{"d_shared_expert": 128, "hidden_act": "swiglu", "normalize_top_k": false, "routed_scale": 1.0, "balance_bias": false, "lr_router": 0.00126, "optimizer": "soap_variant", "max_seq_len": 512, "dataset": "wikipedia_en"}
Below are experts of layer 4 (counted from 0) of a mixture-of-experts language model. Rows are named router (the router's row for the expert), down (a neuron's output weights, with its number) and show model dimensions 80-159. Each number is 500 + 40 x the weight over its row's rms, rounded and kept within 0 to 999. Numbers have three digits each.
Before each expert's rows: "comes before" lists some tokens at least twice as common just after its tokens as in all text. This comes from a sample of Wikipedia text that the model never trained on. Tokens count by the router's weight.

# expert 14
comes before: " the", " a", " his", " their", " its", " her"
router:477537516464454525507522437549486503473488588495542434518509435526454504447435476459532486528423494457538547482488433546514440512573548469552474455498485508472527411489441539500442551592535523439536450450532506546502511507502464560523476511
down2:528446559492468541563516476467515500548561597458460482494424474517412504554549519529513377521497504454514496505528490549472508495484585490468434498487449487498398538529480525442500526496546496492500529526534542507479454515481549449488467456
down3:555552562439528523505415482548473492478516488520571490517521442573399458504451453511464482569493453505511529530471511450545358553455541475469508438496521475498498542511510508445488497544446481498519441392497510532484465499478445541587516482
down4:440527495508547516489485551488534529495463434496562455481434521432534478549521518485492511422456500516430423442549507483480581515480504429516454572550461518485477448541521545448572455551495497489472495482551509496564526536492441622494479499
down5:502453452569535525531515515546483485518581569460509523529452490486569553555524570505417503564420425530480503475518534456466544496454453476630504408497571533532440536493474450544370496459526572521497509523486459491495482460477507539535400453
down6:472434456517546426464523482451465456473436517474532475468447527421405521482525507546494531494453483562512494495566542533428514543599495468495520518518409469518527490530475485516496556460471481589472465549444494579557469452517557539462482451
down7:498413522581494553444533510528476472528528438500494506488478511530459522520577463542498542486542461474580519499527525405504520460510524478520467540410556512481554402435468589484486573477459522374514560475523492508419495532452520447466509461
down8:451478403476515568420484506518482520562482440541500538484393523473557530452485479431559458480539481509434507562544534546487491552436504591487531515502506499487512471521494473525482501443552552490445574521521461512511497464459539497524485473
down9:477493446472442595529503486418432424469452466470524486487489492481458490489526448510477538522519536499448550549521544498461530466480556472405506509578464535511518458479518493466512496478494530483512493533484533556565533537405547493515497501
down10:545424543531551476388534454516516562480535531492510522444510435496500478491488514495506515418551492459528527506549479565494414543490500517556464515502491524482458542495508481480514479455486464482526494479517478553488457425505516546487486546
down11:486481508497511508512479506505519492555528525472493471491503502548605485531497422476422547471509504465516477529482504521560486511486490453536545452497434557533437547490513464546544490512513534443488550438489472531447442556470444414484470470
down12:534493485500477489518600501506512516487452484488482484555490554489482508433444519496564564518468567441494494508516502450544539516523519466507529455407523501534460438456531439491372533509497549525478490520501529586533470458481506510505464502
down13:517548513594447536573496526549573454539500536464521519454504493542471437511494477536499490466460526466479556500447530527508451548497527483438476534500549478499518452517459535518437457451462525479557452497523564448530469475499434424443543494
down14:508457526488477446499474533509496493441514432459516493509426513494499501610475526527553511586525488559502467538552496567512505516558521550450532537454590492493573483519582498429577401571532529485510482509490452476497514464515579481508498453
down15:465504507451543512526513437532436455504552529496535475467445470445458516604520468484479504484532533430498488528439512560465454478479461563451467530488467518536529485521561512500528477475536582532518426510593632532444508438442423404481482516
down16:531556526521461588446579569483504476533495480497452569440468460418520496520495517524545488442486509500426537489566418535469437488508482429524454509492558502439456496497481576561494533512413514461428433512407542527446475515491519455508572532
down17:496490489403489513503481527530497515554558419525461435505457486472505552474520510538526565527552593471511495518491460495508516472502478585489473539462507486432508459520527475491464489440478470488589523500526516404495510506503553548530565469
down18:505537444485547557510546467528461498496496413546522476568467533500491559603481473507490519481474479426553521552485428507470495458487510545511511525519517513445482438569471523520493515499539479455483467493524462480499528491527493629470398482
down19:456533431481417482546465530598464468526467457540511557472496582458484421533540451425512459550514448495467554529501356497486542546510459525474506537494479513440494546520493500557517528525510528502553482513557499465471519424480586490464439510
down20:553554514523485484461559531481495548486458565500558457535499523517515584575510454445446486518443467481510471544517504440454461447500438567518548559530503527528481535464512513495517479519529469485467528468509513522515518543432475425528496493
down21:529470530482450497443446551502525491508475493442569515478488526465447518574586525465465508490499475494533484482448568401531516463510506487549532500499509530444472499498492573478517478475561550532487496498464525479492480586491421493502578503
down22:488487512449502468558539518467572515494488445503531481388480486609528546502556531527514503503512485514430463452413508494505523447478518471429558450518456483453493506528534503459538427509455532589481511513516548470538433484473484483497558500
down23:516480519502503498458489443503554535439469514525589424522539437525498567437455555441495468554473514488513553500508557487519455497538476463498557488456523487524510554506496505502477459458498509522509547461511541500403494483541469525449590582
down24:517539467505536463486569528466451510478507515510496509453514576547395451488515518468534473464559519511560483490511491498446422480565487519518511496469513452498513484447531499482455469524558522469466541489497446543548517556516440581488537489
down25:440454463514526478515417559454509475421532461561496507536497492488537482622557529512475492496555467532545517525484508439506487503524497440560496547493494549537553545465493430539568483533447485475477490497486580470485558541511414508517453376
down26:491600527478493480487590491456534507472493553534451491494459424519510458445539534468535430495492583516495488529478480495500411520471494485460508525439503474403503568543452570443481510541488511480457464493545521588470464438544500506465552513
down27:502499524452580514493520469476454518438480622409548525514482524528500503461458482526493520500387541449469509583530479523507413529555461510503485437428522508542497480497520462568488496497494483541529443501528456488544514473484511487444567542
down28:482563539558475463541548432508499513576533521506477498519591483486489559473454488546546554496537509409529490497487579557438456548454514495551524521469426527453552446512457495467528554456510492449486545450524434536482446530470473475456441545
down29:520467555521385474564517526544531546512469550438439450489509474410472437475485424489423481474490489514556523531533465501583573436537514437542469467446550501533507461426452495550515437473424470493516575503482494533520512551538503459539528482
down30:464474423515550476472475502498447519514526520492512503531520452503506502451544523485460499532518520543474472487411551495462460514413533551593464495499566470526516495447527437526573522491548489505481569428480481493583508464518366485475546504
down31:480491443549515507382448505551564490533449472593513524478466465556472524453493502478456480546476524481433533475516522510500425574582576521490498442532504448503500532587447485390425493439534475467437531488533474450491476494535548497540463491
down32:484570463563513597539502513519462468509509494554517479516517556456534460501366505506500471518469593496424464458468458522557521547466586524417437504481485507429560425526514536548485500499440494524475513574478496428536478503534449519497472496
down33:501508503463487473461474524519537498504396503420595527440420544507504492507588458463540473445490478604503454519424547450517470520510520522475531608494466544555460551507587482409517481487490498511487534488519514572488506509427559516447538452
down34:498481538498516452570558479471476513388501545461472477467514520547459529582480520410516512519495428511511442520531496498577552498511525472496519470539434537463544462498598503517527451461491469489479487504423524525482484490435463439540508549
down35:477502514479511526507509520563550447498557496476493528464512575509450494474450450552505496507507512510484480483561572592535518540510590502476472548522450503516508491458503451499506528490458454479509527538474520464466482547443504545426519563
down36:493512605489518535495468483468511516511511528485514475519543460513460501532456476426544524540514558494509543465444498453537490471524514552651557493477490516435590447540481512483472564489522502546530486576532484406461524505435539435481538487
down37:384517542489527486499544565462452487499481502517587454446464464478539473476494542469494407611518499528520465487514544550467493475445508505426529506468610486503463508512492467520475448414493563471473502573500466549491502521482480467494516527
down38:477523539555436483538520448445392519473446556470591554516480535542521498487555474504519464450531527448518476446492485464483493490480514484500529466469448490548529533482427496452530497490570511494472497480448453536474532516525516522526489471
down39:506403494564499559488503511540473394469506413504447546483487520474511488545545549482497499541514514487534483497426510482518579477474539485537497501575530471496417540437436468524479505544502499458493472552412561517462518498507587478490414574
down40:544473510514535509451475431497574440455516489522521518522468462521518496479540460471545396506489469557480524589557427629504491489522474561491473555524456556525483519500578503463503539512397494482457452444486457490475511454524420558538505503
down41:497546569478514416470454479499529530544523468577494439519547528459511503554508451494514493499444527507463516501509523454587541403529540500478528521483465485507470506515530490486520602476621510407464521504506511441515474483471542476530486489
down42:473488504468492544526492487593519541497464543494510532457573488521443504574535527508470550525500467547522491506486494447509551444474546435484458487478472428440516544492502595472501505453445459521487461476473573532445488552456529479548438442
down43:475471476504495452475542547479529441533502511471506479417524480514528492511562479464522474451492417530531517504501504561506487516511500412553399540494536482480452531515484424472458495551550527525485563524524552551472486529525492453545551498
down44:492451441527542475503436540508512489505505526445568467524417540520496534523484537487452486589503552494505465502400421508590467504525502461541473493524580531524529477520523455392510481537527544481523450514544542409572553540505485448485543468
down45:430487445462428521460486526510420516511536465464490525494430547521505475480480549518546512508534503464563500524535458560416627502475448425455451457479538458464453504450595470509535513536479526485485469471464546566535544482547477486506478421
down46:522567469536496474481488538523523500541469578527542517520513483531497516481453483506511411507435550529510503529517522472458510480497480514496484502496507548530434509489550502513469502505419448444455516460484497471507483523455539601504429504
down47:492529485462479503531555526446543461506498434566533460422443443446498458452539551525503451510479510475486504509493584498477479531436439482415527538588507482397465516532544487479443456425423482493486467560542544565500495565484532453540547516
down48:482435514509472453485460542486475429551484555495501480555473516453453468475514535505464482506567521523482483539460542507537504549521525488444482481517563452509506539511460499563538567449475532509505451623546457551498429526497564484414472495
down49:497483467524617465537458502580488545523480524497491546518470494544486550577478493493531520464522505550557561531512550512431495485482529542523449539453415451472500585498501532496470488561498457531470480439427553522511536498542475427446472449
down50:547465518484540533545495518500462546460528436471561497526490526526547507546512505547533481536516487550468417486470508498529457499527555523551467510499599532439505495597538497488535455597482517537568478474515441498461492459496528544526480497
down51:510496495529529464456506486513457392473442519524485465542535478492474539511497526414500457469518455458523479540535498508577480534505492571483470453485483477451448545484426486484584451479473546491470459461547516532542456514543413542548493501
down52:416515527483444638479487564499532481497558555485470535419433485439504514532489466535503472500479409575465503535494518472517511535513479515471470512547450503467476504501545495551511474518552448541446522566471487454427497503487472464491495494
down53:552510479600502519521577450483520511463601448529508480519521508529488523417492555484459544471481446514474518579535480476504525496496446553547537481467532424501442467478502563432475582445540495542454482404523510563478525487486496438533505507
down54:480400517478494472590575508516460460515488509524542529552534480537405536461495462528504498496461467518460423522531491497530540513527482561404456575463520484461529488473506481490471479486506471500470463528544501512511494462439529511421490561
down55:467432511517511442459476456524506532505442504515495449455436498551538516539509465496504506504460467476509457518458452526478515532501521494470494486524491480528540485513468529511529530506554498448438421473549471451473465520491500434476440562

# expert 9
comes before: "s", "d", "ation", "ed", "t", "re"
router:566455473516586498458484613517511497509496412463475542451498492516423591475529546516560494526477566474471443500593508590445535475480424563488559539533514522415556529445500474473529463523479538484501458526496442485448499440413590451484511472
down0:484465472532482461540555534419508490513474582529596563498476488505519529587453487513506473548547495427477505503503506463470543522559539427452487505537605506466521485455487510588523445536514458523519519524457451576535532497490425493508516506
down1:524547582637608466473532491537469513478532501506500484446488565419503541471418495445523518464493544523553455501517506541530405487443490555511425412540496511486530563550483531581509532436497559463521421510502507454466516526557540529444458520
down2:491478498470546487510527409533490437516540547508516513477520484470556533538483467469481504460473519454507527526526519489498528548433511515504523531484591546514529494474466441500428554509431500479451430496477512487523512462552463528485540456
down3:474478520452615503496569510475530483502518460460449500427503480460457492479547501523516471529514468566495517568569509561492538508517452486453430420564448498487504484500578447490509432526490446473560473597424476517462497427492483466543499447
down4:476527377499513488500479488555481488441500540496491489508543546455524489546543431524566479490500450566555496544434455568483452521496499509516553484504496444494514519525458503479500453615530533452502475494491640477439537485491448377516463524
down5:490454492481529509499439484534489488519509515547539539519496581463485536458605434473497477503447551569490535516535469516502495555500427527523501523479487480508457521510450510530358468526521528481509461518514626485451498467574513515518488465
down6:505449527546557530511514441565588476507431488506513488566503619494450552491518551523490485507540488499523491483451534453564493483520453476461476502483550498535472476509455516551456511526509459446521521494475462506450531483514552506459480550
down7:536475532447565556525454436492469489530525494491454494566511488514475496555525467480590469510475486436464403433484442483506521504547547483544481468465496448568499575538520503513464485543469476539408498485523519532485519457543511644491464527
down8:492536499586437503488555579444483555455508542470614492530573484496509548507460411446455568460525564515536469510444481497474445570505444509526533509505559503560480531457533590575520558477486491546500513476529540409527459523483428518495478488
down9:565476475437384442485472478489546444556510506509502472531524484476521459486500507602470490546584426480534540526494466514536486546547482472504527444497483491480496545526487487570612546487531570509458524571509516484497538500553535528523570438
down10:445452549472477462464485489508518467385534491464429489522488503484445458496450548421542526558467450511501550413500470547502513544455578513496498504510483462537526523523548479501372446524527500495457497503487551505422547506556471505470476503
down11:515414505452554477494487563469540463547502421586539421447451491489569495433491477531514426469509543458412536521512517600507506451452438526542488510509481553473525515554576497470544478547531547457463467518500459489492432512496557525394537518
down12:447461451540588570515490439496507535505448534532516543485465466506503508487442563462589459470503467471468512495505513522481494492530456567424467492539581529424519572437488524546531526452478474493566484526511432531516549572518502540463477459
down13:538497520570507508492517533501484477587482493446581421514472549450544567442538490514506495460537501495501425504482421474470448500554522553489520453475570502484441489480473497512455507510514531593468590513552529514550467515498477454525492533
down14:507443525558492524548493528510486445511489468579525517510550563542439516544475451396463492480450460489494512473540469524531460553480548417539502533507473505538453509531492495482549430503541465462547503506570459497452474571495470594484603479
down15:481537425481525509507523469527549485500414531511464493570493485453529509513501454519427490480454483464509514544497509455493495519515558465438445451532473510502508469500506526406477624425528527495491500429482501513498490475493481576557525437
down16:510415470522458518547518553445468472512596517427514466523481465570506525524510516553483488549504524568503462502487449533527480456483472538514519466507500440502483590571531436581537467448542498516500481482551453532453531556434484528513487449
down17:457464436488486532515455452481515550527517524510524531504494436525475505568471509568498521476522563524480521523470467482502450505468473510503505406576481505485524507500441499513535504510455487548508488563548473517560493560508504583552461505
down18:536526525531557423487475499454436487565508494521484516545515455470514498488486516415505456493485516453435479505514529432401434566488442531511454488556476580545522455504467497467555569481495511503512414456501494494495389478478375507519596529
down19:525529566541412543474458451543433441537419508433444483497513542450512546479584474462488462484601479514547525449456548542520568449450513451533512441474494485548526476472528472501497509515540493511516468464491466529514481409545514496508513489
down20:457496537465529468544464480441528531472410542488558537525456483482491523526496551486439464491438542444463534565400504495480481455532520439524507452492540544507499529483498581473504500524584489531505440464421513549548441500498422437528526493
down21:511552503472491453574455534495547492579550447419493509498487538567450521381535559466515507449505474516461519485548551553540504468467484550519502563499518477541512508555526525448469437486534487518464467473469477408520474473476416510552512480
down22:525435458473527480483478533558457471560532543535488504523492456559448518570498520512503504534523508497476530445496452492472569455348529504448509552527541524470459396482472477495478520486533543442519434522526461508511572419504438472535473430
down23:467513585565514499568441523560480506502454469507498443491462486434556492562508484529465483530543434533533512501467587491466504493538424485507452392485536513568523463476418490521483493406495492562452592445503499509513458527555478518477511487
down24:556477470518483441511472530593472509495514540508487510485502505507510429480524512523494443557519581388456570527426495511451392507530421516455463468551484526467468464423492538558568439501487486505554514487509541502527440486539498455473503551
down25:512519546486466527462472472600481554492509505520508519429513487554545440530479485477501511540556573560508407450485521486477480500493518414495524525487477462486506488450422522501510511480495438509531610466472481505510523560477434470449453483
down26:474521570492476492472526458519501516529484469454508525551508497517508509467531502446549506537510556511513504471534596491543510512535494480481507526525544451472483490462534471473504495471446495476541458509547542419527452409427563518470492520
down27:493504530409437509567499515552519516505589501550465460559521544488401512461496487517575488536487576487522496464503534492491443498536421487556433492573509436511567517453475489486465554547544478457446522529455469428432423477522552509578467535
down28:515638475514470534487517497554501526415532474472498490447457455489626494387498540497491529478504493544446505493476530473392579509536517439484478431547473489518531458500506524530466514504568416542551543476473481567473561499514527537485467441
down29:517523448503538461478538523552537579483581514535589419545466435514507430556511495501446486561514465544472520494529485460410474437529471464505492499492499531514485488529487507535520564450490485521505559461465524507521431525512530485515478545
down30:546476560534509448443467548485500505457562544457444546470494440605473536535463500465504458611533622577483519520561501549498495389469534512569546490502457493475466502492510443527513506593471501487509480461499502497558527518498503453472504514
down31:470533525510500474489496485490556541495463488511489475554425504521519503474503544477523507419535549491541539478468525513524503496509477565586497479446469549459541523526463540508532492474459543510434464464503563462524501557598462537497558458
down32:506477551477460435554532516475483533507477435496549488470480509499487422507536491512575534534460511517555494410593489516572484475478523496502540422527481509520476488439543580498459469475529457488509510508554490491459528486515533497479481506
down33:484458475494453468511594510497460458502486556509460539456506481470571498488500571515596468454488497510510495503541453506492514479473506508454471550467513591499420474484520509585476442556522527529436586511501443556485477523597443509636525420
down34:446522421537484493500483539574510539528426511411470579518483533512467532447468487450509532556524462529469460507565531449515541422418466597406530500562478477557523539457536555497487531499486437500508491557496498461526512480489603512534470477
down35:481540494562545465488519482520549462532497543569593515487465524468522430438522447533415525554600477513463471508491471489538408533560491485505474478474415463510521455543578506520476478478508533514441501467483515519541472504504470462540528511
down36:579462438466466538514451585415479524528475505505532502473485472514575466455476520510489488525472530516495514568497539507585460538528543591492408539529606516517462437442534513557546488509451506473506519465465512454538510498450472491499473461
down37:480551557588538493509509465534514540454496477548474490451571448460503450430496447422486463470474487465463503526489475494447460504498436520541500511536482492524499509526495453572463459569489485565524490532493551477512490525471527452530491496
down38:460506505486455537463498481448486448534461519478480421531504584532461569482470440502479426378431495557544546500562613498492476501548487526524482506518541508502510464520528486486522560422487462496448448467517473473540451500528461560516535556
down39:608501503542487441474441500487517545584434455498427518465520499450456468477517565540507470479459474431529440513497461488568497523451542509476522551478482519400565440474441519446456518591500487529511505525518432482468535488520549514415597489
down40:481562389516518458423503510572540544538477448485532466597502467551464448536456517497502473463472479493455536498445496452492492497500535457475476529525465465433472534477514488506505531512600518496442480478515528477471509488523482513562518458
down41:535510527525513491473430559492479429516511481544502451582497551550494508498441457478553457461525553503506416566481519540516477474495497509470485573505583496564419454490501487521495522542584442520487475510517503550512501525526416518568484514
down42:563493521453474481412497459487424512459506511518498526475405486548553521504491505547445478491551478524517467538458441523516498555513567371496539504430500500503474494513486480535552482511544484461504474549489492537510545514492423498493425436
down43:460526553558427481453460494535510552509588477559511478464458513499508513502513493465485460561439488450500442470510510526415506569544507558566506528488542490544476463456511499518533518449496431431503523508503577583559476423503440511525473502
down44:520491554518566503534420481523479489502588496425529505541512449520508524510478486512515460453478504440475458511612621532477545443518521496522437474479466463476449427444512511450486549530522570528487461536519476535483480468495495460511502531
down45:541457482459506540542510564555496500462474427530522533533488480430530565547448496441469569541506516511503578472473508480545404450577458476540501399503503442543526490472495509499485501507512504534483533497553454522524470433532451475503574521
down46:447510495528441464498483451433495565480481514477481496545546462511477518436508439537496501538499493476452493437473489478520496519468491483463541429511472459576461457505488534433467452452518544512495513549421528530503469465524436483497477526
down47:512547473538505470553556529449495482516481485494426502494495489472538533499377544542508461559461497493473555455453443427537504474535461460492501570487449432560562507482572519527438454502523520594507540474490509515464475538516523512564546508
down48:505391464500479475470530485497525445495494484545498463448447486492394499531489482512538536436476518565544493484561524489476561477492572482455489468495487457533527502487458505503514519504537538508517478603502436454477552483481575460475499544
down49:452499620485506499524480462438482546575504542450450492490506518501483548572489462480513509524535529481527510509499512502488500554488560489534498486516480518551474450447513499511476479530496452513519529521444431580515512484400420456456445493
down50:475499506548504503518493494510475513444496461529519542474442505466468511519458518460456448430469460446506538470529454494540566403469489490464531525568520502450523492576550450522502480508518504479532534521462449483532545499490626538461496502
down51:417560539492481533554490518543517522506425518494604513448506502413504468524526547511500465447485510527463533475447513472477532571537484466520522548412478538455587473494500456580494438563457472520504472508504526461472558519514511571490583423
down52:512493515519528472493560554488501467444559494519515576483476439400472451470518477481451453523498587567535524497454495538517543481589477451572494437537491520483498559523538524553493466551503483451524437502503488493487501428486471447510532488
down53:420518395529487511552454573541548478461509559414518455497477484506557509480457511418530529486536506465518512459507503570503507440506447492539515465461536448536505516512480494472526501543506522466491530542522518515408479582491547592460485472

# expert 2
comes before: " ", " a", " \"", " in", "|", "ing"
router:517425491473486505452516463567511455498431561536436515582525543568485563512514557484433515499586496580495501527529485513506509545514473515476482583483558435502508420532493467496538511542465543525489537526531520536530442487501476562466467483
down0:556508418596563521487504528446490536507513445569555490497490495448446485454462488527551488525467536559491471454511532472480528457446535464520523513457516526483537530525501505485519512562601444430487450528490496585460493604512569508458462437
down1:467559479530528490473515512444465489425486488512559539478504459499524490492404506471464509482526449555495510460418515494535557476554546568530546518522506549534526428502557487556496415481445492535572491502469560509486545550468494494488458497
down2:568518561480515488502482507527477487493486534460417552436497555577569491499522510542401471593534483504458548569503463502496567499517525496480546478504529484501511488433546492548403484491561530581498514469534533550561524415500504531520481574
down3:501572521529466548490489485550519556443586527491582542436489493559530486498524485433453511486507443519566449497467571510494471528451490516466441583488527556450507548485470447497535517528452416496526373549553547557503515493566454524491516505
down4:487478536464520530435572536480493499548543472448489515510552460506384478525506538502495514489548431505483516469562545464532577515479559512492532432580500469524589498511485518552481529403510541488500556512519504477456455431418546431497402568
down5:466426560508449448546443540476507545448527554483517474487488452547604554464537538521472536475452433504523547524503526526534452505551497566516428549510503450549472553536485437485470498454572502460473478510460545479512468475535576499500484454
down6:492516480522489488414546496434510507509470513550491468484568546466531571438573506480487482471559509579507474447478539493477574496474542490437509526497478511501544500627489433458494505473486475552504486550494477499542467525522552523494501557
down7:520498502488560513443456466458439556503495557478477577508530440665587533449458510493488502519555466546487435504484499457606432523455530428443487514477479502503475478493488415486472502503567514483514479479523495531522507514502480488570516526
down8:492446496535519533500500496499520449438445537473472546500514475542444507424534538466471508512519471494492511462514474568480422556498494467554511515451455528529580489431424529533506446415436510518506480473593494431543598505501414523469542480
down9:432547539488517510521476508532464525475479512477515546487532486537499447470423469500459488489493478554498479527536454443509517482507556457487524402486576483448555547494463549473458473477448427577509526481507493499496480466501527512542538463
down10:512512479525482475534538511523522484603463507489540495498496481567466463466522529494457541546544454507442433496432443503440523421486536508472459544498648500504479498553460527524487456481495508478512485497511523541491515455483529603524496474
down11:457448488494560459518455470469551489486495520525542502501486545466514479506501420479555467417485513505494522525517471519406512544447463453520515483543524462441454528473459469527528582490541537433448578412543562532555500451474511474532514516
down12:481495449452472512436524460462477466550586541472430502589520549522451548490507394514518533536421459457538554491507460560528534521509494508476536501477478452604446469486462433507466548478501453513472406471531474534535514524537515575518528422
down13:496508481499514442502511520512485504447496522461509421491467498430499474482583498478603475509485543572522477550414444473541470513504496422552513496522490522563485492401550530496499500473489623516543508490476488461573480544479423457530564508
down14:547429504536600480498493505511528486517544459483514446535491520491517544486602436424502428485514545526512522472466456481507454414574497472530513578544483565529532496403473523453514499549538484529470557514576506515464489574467508458516480478
down15:509439401505488551543565589473509450516492560476504483582448501378499554518491438545534559461468482487509389505479487510475586466536545518542522539547528495456498518519475486506485443519475515547521490515493512420514511490482517565493453505
down16:493545514544532461432579528516497560474497554506472481467420498512472504440469493489485586475465489439547444496523470507536431426482478454464502516505484525427475497539484497534495459562499534507525499494493603475499526518513572521485505439
down17:468520488525516481480562404527508472476472525467598443510529454474477435456484485468542500501559571533480492525476421540465465505509507438494523457429527483405533592527537517346496521509516489432521489506530554466551454487501455525511517646
down18:523563501517426512456479546521489479464484549436523608498480466516474561480573464486559439421423533488561501562571455551448554524447525495524515427543508479491488491509478487477532574545492480492502519498475425467498588487521523544578506494
down19:469496571498444515478487545439490505490495454394471489506487518426430537563446472525579443511427492530434519478493453513489486580484543461547543495535495519497510517456466503482559461540523461418498508480501506477503481506497504499501546548
down20:517442468549464498476483492464490476562507572461505517463443496432509496467513552446509518487498485492532553520525513570461493455513466482503400481522471476491457589490490518457478492488439539544454388445486458475492419505533551537554427450
down21:476513519465536483452530444531481495529530496525497458486592495515543508489490507496464586570407442512562462530583458446502527498553486497484462494492468461488445458491446531413458516491504496563533469514482518555461503530442477531474554450
down22:386573479495641562433508526523507501437520496512494507510486530449508524511519492519506523487520466512483415556529504487451478510511519533514513534571437542489482471564514510524497541513486505472466513504463475532488473454501591540458439582
down23:538541524526493537565527477502515514521502426537508486494499514518460478454429472477476519491537504457481453556500456482459432588513495447519505511503572530537485522451482524560497475565512470470430469486498433485559434487558431427551395509
down24:490511536490564551509424478475503522457463551372412505511547563538446540527504476542478498484469475537488510502496558574532453527491499477546487543455509443451488469451545526521545509507506518533527463497487462589410552457541555516526525478
down25:482486487544533492469530499541540465575513554461486560536506552468441532484394506493559444405459485497500574450472433485482517492488532467516445571500449512523408513451549489491497514511402449530463546545440530477533577506453539479546556526
down26:423468418475515529557526496518537492478481489494511479533434487505574532485478473537465502523462496578543551493508454570444460522490479441490460527484486520567572581504525563474501500506545510527475510542531476441431487429546395512518509433
down27:487543547507541462506458574489535506423441513483561510546575483425504467468508506546416467534460538477560466457486532520475504541511412528480509498524481561483543473390498452508504464480473501493553515446462443594428497453487472494479551524
down28:464592520520453550507539506471488471456507524501492546480507518451470435471538489486500486415536477447438548518468502423440455504567484500492463449446515486508517499509592531536517419550529561544536470481510529531547456473491434523531485505
down29:419557505545538497526471534498510467486488470541447556497529539520513394526479481447521576484480491478537518467491528529459495491507479529494583475498474507426519486522432527572439548500479509490451533495503529481422615482565484546523556611
down30:530434530531453506497469526481491400467422449466529544470554461463532455508486560474491530459505529450506584533541505494452476490437467504480483515472507506471515495481465435547554535457474584430523493553507452455553538489581483447456501508
down31:454478507412494567490486513532474532512483635461589563585524473447505554480481433485515528478444482496518501540467518546588525537517504492540513419489550508523498404489476565485548482522460485477516573475430476520459502572525393453461426436
down32:521492431500510558550519450494446445478542523521492463477453532478466537500499524508553492506557482510507487608450524519523444485469587506547475534495486411555574472545488505495495590539449565453491466544455527488543577555497503463488416506
down33:547543467487435497479535476495538539458483513516522518513498469439487500486495480549569451512517476446551510483558461427547461449516534506501482518547549522529512486488467534410504459555509492490536590503517469569434510487482567470560554514
down34:593510544516512547583468470536525449468455536467471491529441516602458520443444450497426462528490515489562519553528514513504489527485517467561470521472533565472461551459521472507474557467525533479512582520551528483566517413480517504537527467
down35:510527532483520553573464477366558468441437540467505499489429461548542461533468459539415471552465537517475449534535574552514577472486517482479511500508495547562517510498534481495449548466565501499480518474547445502535458549469474454495471443
down36:456509517525502494484578447552450507550493534551448589519490561499497559437452474564506443458473431490492495541462558473527422516455424496474524512535557508500546499498628493560495443500449522464509523467485530548513502527543528516505491518
down37:526479511482477489455548476511444445544549511496518507525498539480489451532500549604452498456430516541536530503487503455442491465421478568535540576483491569433497483513463430472472510554507497429562442469503496531527441475507551510461500460
down38:516458489422512480473476504531538514530465517451558533463493507525548508540552470554521539587522532526482462533571556486546509569472444571464509476452450450521482514535486494477444538536579517534476520528419517493488463507485460472504511466
down39:485470528509535460446508475484431500448496559506497521527536515533482531593450463473502458458491455489480428508492532500531465521556530521482546490555482474514542428502426546549603554496446490486559511520508451431542498486530435566539476535
down40:488508451525441502540507492519527558525481491516539471509491472513479396509547439438582481450507460485466423528479481409485565497519553488423491569530503505519477473436490548484430531547506496486477575495488513486493466510502587478548467535
down41:473567514517548519525511516489582467507517492466524542519411494565472443507430462505493516444522448528492529466529465461563486512450473438507415403518561506535460575409470515513513473484494513550503505474530493571446475488480491400487487469
down42:486533519480532506560523468459468456537444557509440496511457539568575522433498438561496465437477509456543485533524519537501453469378542470497518478501547503411477469477518477442538511515530522526440465489525558512545518531458511494523542522
down43:472490580503556471518512479456479518458478496540486558471509477572461515485537576487443450481457582468423467511431490626545528519483452464474476470467481491475437494551492496500463487511433522458462481452503537494570517534539471480495584505
down44:504446465507415559606470500430475507497480486504491526529465579574461567478459509427469532537469563470474514461526448538504523493494540497549462459490438503497491434526485502499494467500476491519530464512563501519520473459509457569523470466
down45:439624468505430553497446559553504489489472483506482493469497542537455511507520582500468521477652547507505496522440445560476507541487455430522450547409465514462485441506474576511518529465525539410475482463482500509497456541546516526512506461
down46:519522501506495478539542455528524511563542456524517496542496492538528445476505431579547515566514558560525493489536489501481526548467424416416521549446490512443494597505501535438488510533548479463519483452413454524605512532442501496484550559
down47:505489589436536521504524490475448452513534458563567474529504436541467518417500459527489480473457501540467475508579533610519483468506474547548470494477467451544482510457457547440532569435552508452510462502548508538498524558384421548517546482
down48:471520496470493468554451554520527512532518426464465519541534454563507446530468459458514529600493406516516470488496548513452430516498446455539532464494553526506511514521488527424455533455450523415501455434447524522547458571479577531512496552
down49:505541469423547493541536531507493478508456567467499518506538482576489512583511523450519426572475446479459519546457483493488538523546493509512482559438512500432475517456508507443496435488526514447468468505533493445497459581518454485589504444
down50:491524481499468510506586508470464520499530532547546479558454386509486509424492544517560534510589451512535483521540493514501540451500499430493492493475483490559486511553492502544567560431441479559458500469485561548538454432507425463498527479
down51:491556444435538391452478523442475524470576498536533479505475553413576491493523537487445519549518428461493528488492446504488555418471506506528577539518514529490457502560474494537491482491507450501572471509471489437574561533496477560493513509
down52:492467467497526458554500459427471444496538468524528479488464555568486481464586467532502530548478494518479489437417497492517540445414564551518554515560468451532521497573521463479447492471546424509494503452572482533489494489489438495470537549
down53:463498530526570416472484481442476491426443490429574534472476523472504497464477463408503513445574453432566583517523577498527499499415501492506437520545500452513504541476531540525505508460504514462516545503521535468512457539549529530514522502